Below are experts of layer 6 (counted from 0) of a mixture-of-experts language model. Rows are named gate (a neuron's input weights, with its number), up (a neuron's input weights, with its number), down (a neuron's output weights, with its number) and show model dimensions 0-255. Each number is 128 + 24 x the weight over its row's rms, rounded and kept within 0 to 255. Numbers have three digits each.
Before each expert's rows: "raises" lists some tokens whose logits its average output raises strongly, later layers aside; "mostly gets" lists some tokens that are sent to it at least half of the time. This comes from a sample of Wikipedia text that the model never trained on.

# expert 18
raises: "in ", "as ", "and ", "on ", "at "
mostly gets: "Black ", "people ", "Hong ", "Chinese ", "White ", "Brown"
gate5:143091161111102143125116136130101120122115123144151135111108118080119120129142152084123160120162119107116089133163120136137155078156156112106139162137136126114132169149093156095112103131106105116152125129093109110163135140139156131140150078117106114145108140163129159150142101139088143138167166133095124124128125131155136145106130178125104128134140097093136118091132115136136140152188134062090158146098070157130098139127138150125118127119159119130131142133143144123170097120168169129166167107113102145112127132145113114098158156106126125119134043139100119136110127163111101150115078104080096130126121100166142155169169120129134145170108148102127129160114114135095174096136133118177149142118172122116078153153137101122146122129121146121105156185121123127101128120148165
up5:097137144101123083127129100081152127137142139111134071077089138140178144144117107143188155164116147138188151151105138131144143157105155179153136089121145109156141170115111118114130153114106107122102094121159142117120169138110103102159086183141113141115138124118117124109149138136134120131144091126131135115137106133097118120119131100158155129125076120151162073158155090116124122109097136106119078141138163079111173121105131117146097126149103104154102082130124160174104169156107126126113126169125142121148162129137122146145128125147110118155134172093174163136142138127091116154138114103148150129121164093140103107096126145135111164088134119138134104095130150144165128156086126142143153130119102144149138102107109141161113143142110135171122146064157102128147138135142124
down5:127183140116149140138107120093130126125074073111117163148110116103148119129116106123140125122096158138129114135113142106147097109121121099124149150134127116157141142115097094161163113145113088134111098123105133127159128164154118100123065123109157149157137142124117155128160080138083087127113190123119129109176126129159148146115162062144159154131088148122145116117157094167158119154134148079171079132099126110109136123081113109148098105118143152084105127163127153171140119098095155128103120134144133095107131143111118120127132150184119155160153159115130131123115149168124137118145146136123131086126170103147117097117118117087183155159160141144135158117130131106096119106130130126081140135146111153131147073132086129118129150116153115105100137133113104106119138139065153

# expert 3
raises: "′", "==", ") ", ".) ", "=== "
mostly gets: "–; ", "could ", "She ", "-; ", "Due ", "This "
gate58:097114112148118105107123127141097095072109127110152100116125123104149116117117098127147109073129093100134097096101137125170098071133120128142129136123129110137097129127138133181126103130111154143139148146149109113067115129130112127108090143106118136082117114142085124122129144149127145137103140112119168115113143123094128088110109101073114146115163128102131162127120158096129162098150108147133156117145118099137133113121117162103105138090135127105133135097073177090106135120130091187105118127125154100175104076156085110141137167148140106151153121135130135126079139137152124118154122124134091105133161171148097116140075105126128127093101140154131136139130165127086140148096137160128146160167140146156143097101133094147143174158090148152118140158101122168182133086116118
up58:128099100108102118128149151118085117067109108096169131143091154115141141119103079128107124100102094122115104097122113146188116114143158136109123131116122143145111110122140122165130130121101128155137152162177092138067110146132129135120102130139094114104129122114100119152106129127102158105143104111144166111143148114103166120124115123064121135098164108111156180140138136086102150157168120171150138136159132111132123098127129124091117120089103124133146133109070166104120137120112113165109152156110155099147101146180066133142157146122097111126118128107127120136103151132140140110147124146137094143160162171124087128120074103141119097078114156149106122140109129137101127163076172135107160155158143171148133140126144098140131151172111157146118148155115136164170139102116128
down58:120124104147148057136109156132123144129120129139113082134167110157124147129092110154111106130164170136084118111157141113132134149167124151173163116117152178146160151149120162115142120141101109130153146149173115108149130165140118174148125099157145144125180131141088144103154118120118129123120149135130106149151157138085132130106107118132161094142151111135147107149125090133095118129113114148117144114109138099140109110161123121135147126157107149107172152143164134127136119101112091128093111140100111175151146120122108135114137178183120150134137102170117140104147148117127142127120155121092143099142151134076113089109095141145174054138162133147125096163138176116088151154129146131127122136141089135105159102130154122107089138110137117107114084108127109082193150181106145

# expert 31
raises: "in ", "(", "| ", "The ", "; ", "As "
mostly gets: "197", "Mar", "Har", "194", "Sam", "Man"
gate30:099134114141154094115117167142171123176080164148118100109109089124155112113160131103162108123103113123113110113102141137161120133156112102128133124139136094121132124089113159164115164124117129091124089131096170067118124149142155103170132120097131157112147132160134162114190137115106123124140140094116155148079179155137175109146169123109124106120160129130135130137129171121161113082107113123090176132143138112122118119134146127132120130155169147128124128136125140126113075152132130126083093134143159128137157122153171113168145139151148131167168109122118147094095128150169138130116111112137160126118140175118136148135116127120161130118140085130124138131143158103100168123183120157170143090141141088160118118098125126115115157098070090157096152137125078177121130104118136
up30:127087129149153090141131127152112132100133140146136139125071145122130144118093126162107103094078165107090098102146080116131142157104128149116164145158127165149116126123155164132153124084110108118107108149161154151130156128124148129108127152129113135115134103151079120109163131155110152105102144110148089172122158140116106104077119112106097156124122125098164139118156116115157127089121129095133129086091095144118105163185115129154139142149139116079165131112083129123091111132138100132145112110093117161133168179129087163102168148183110134111111114105119139128144143110142123149094156088151125102111112114131102147156152163106098095158126145161106101133099116108095150175159151091110125122093088101135093126155124122087155117108154109136100118150145109138121130158136158
down30:144144137102116102127101124144123128136130134098157132131123123095091114144168116154109145141102128110124114130155109134169117102088163108171138161159125159161153098149113160117152152106154123107159128160111133143127130132161130093129144073107103141130159134190177129115090095158135142152131129167122159140081111145147138127123145092143122100117125112098135140075146105109112106113164112129143131114159134134079154106114105150053149138150135164136179135109130124144091105142126109101128141123125116134141124136135098142160096098092103131106154109114133143139157083156109069102145185115125121108112144148122105170117091095126125152088125127172090148160131075108121130115123118144091128132163133129137119136129175189167159127125133155169115123115143116109077111100160148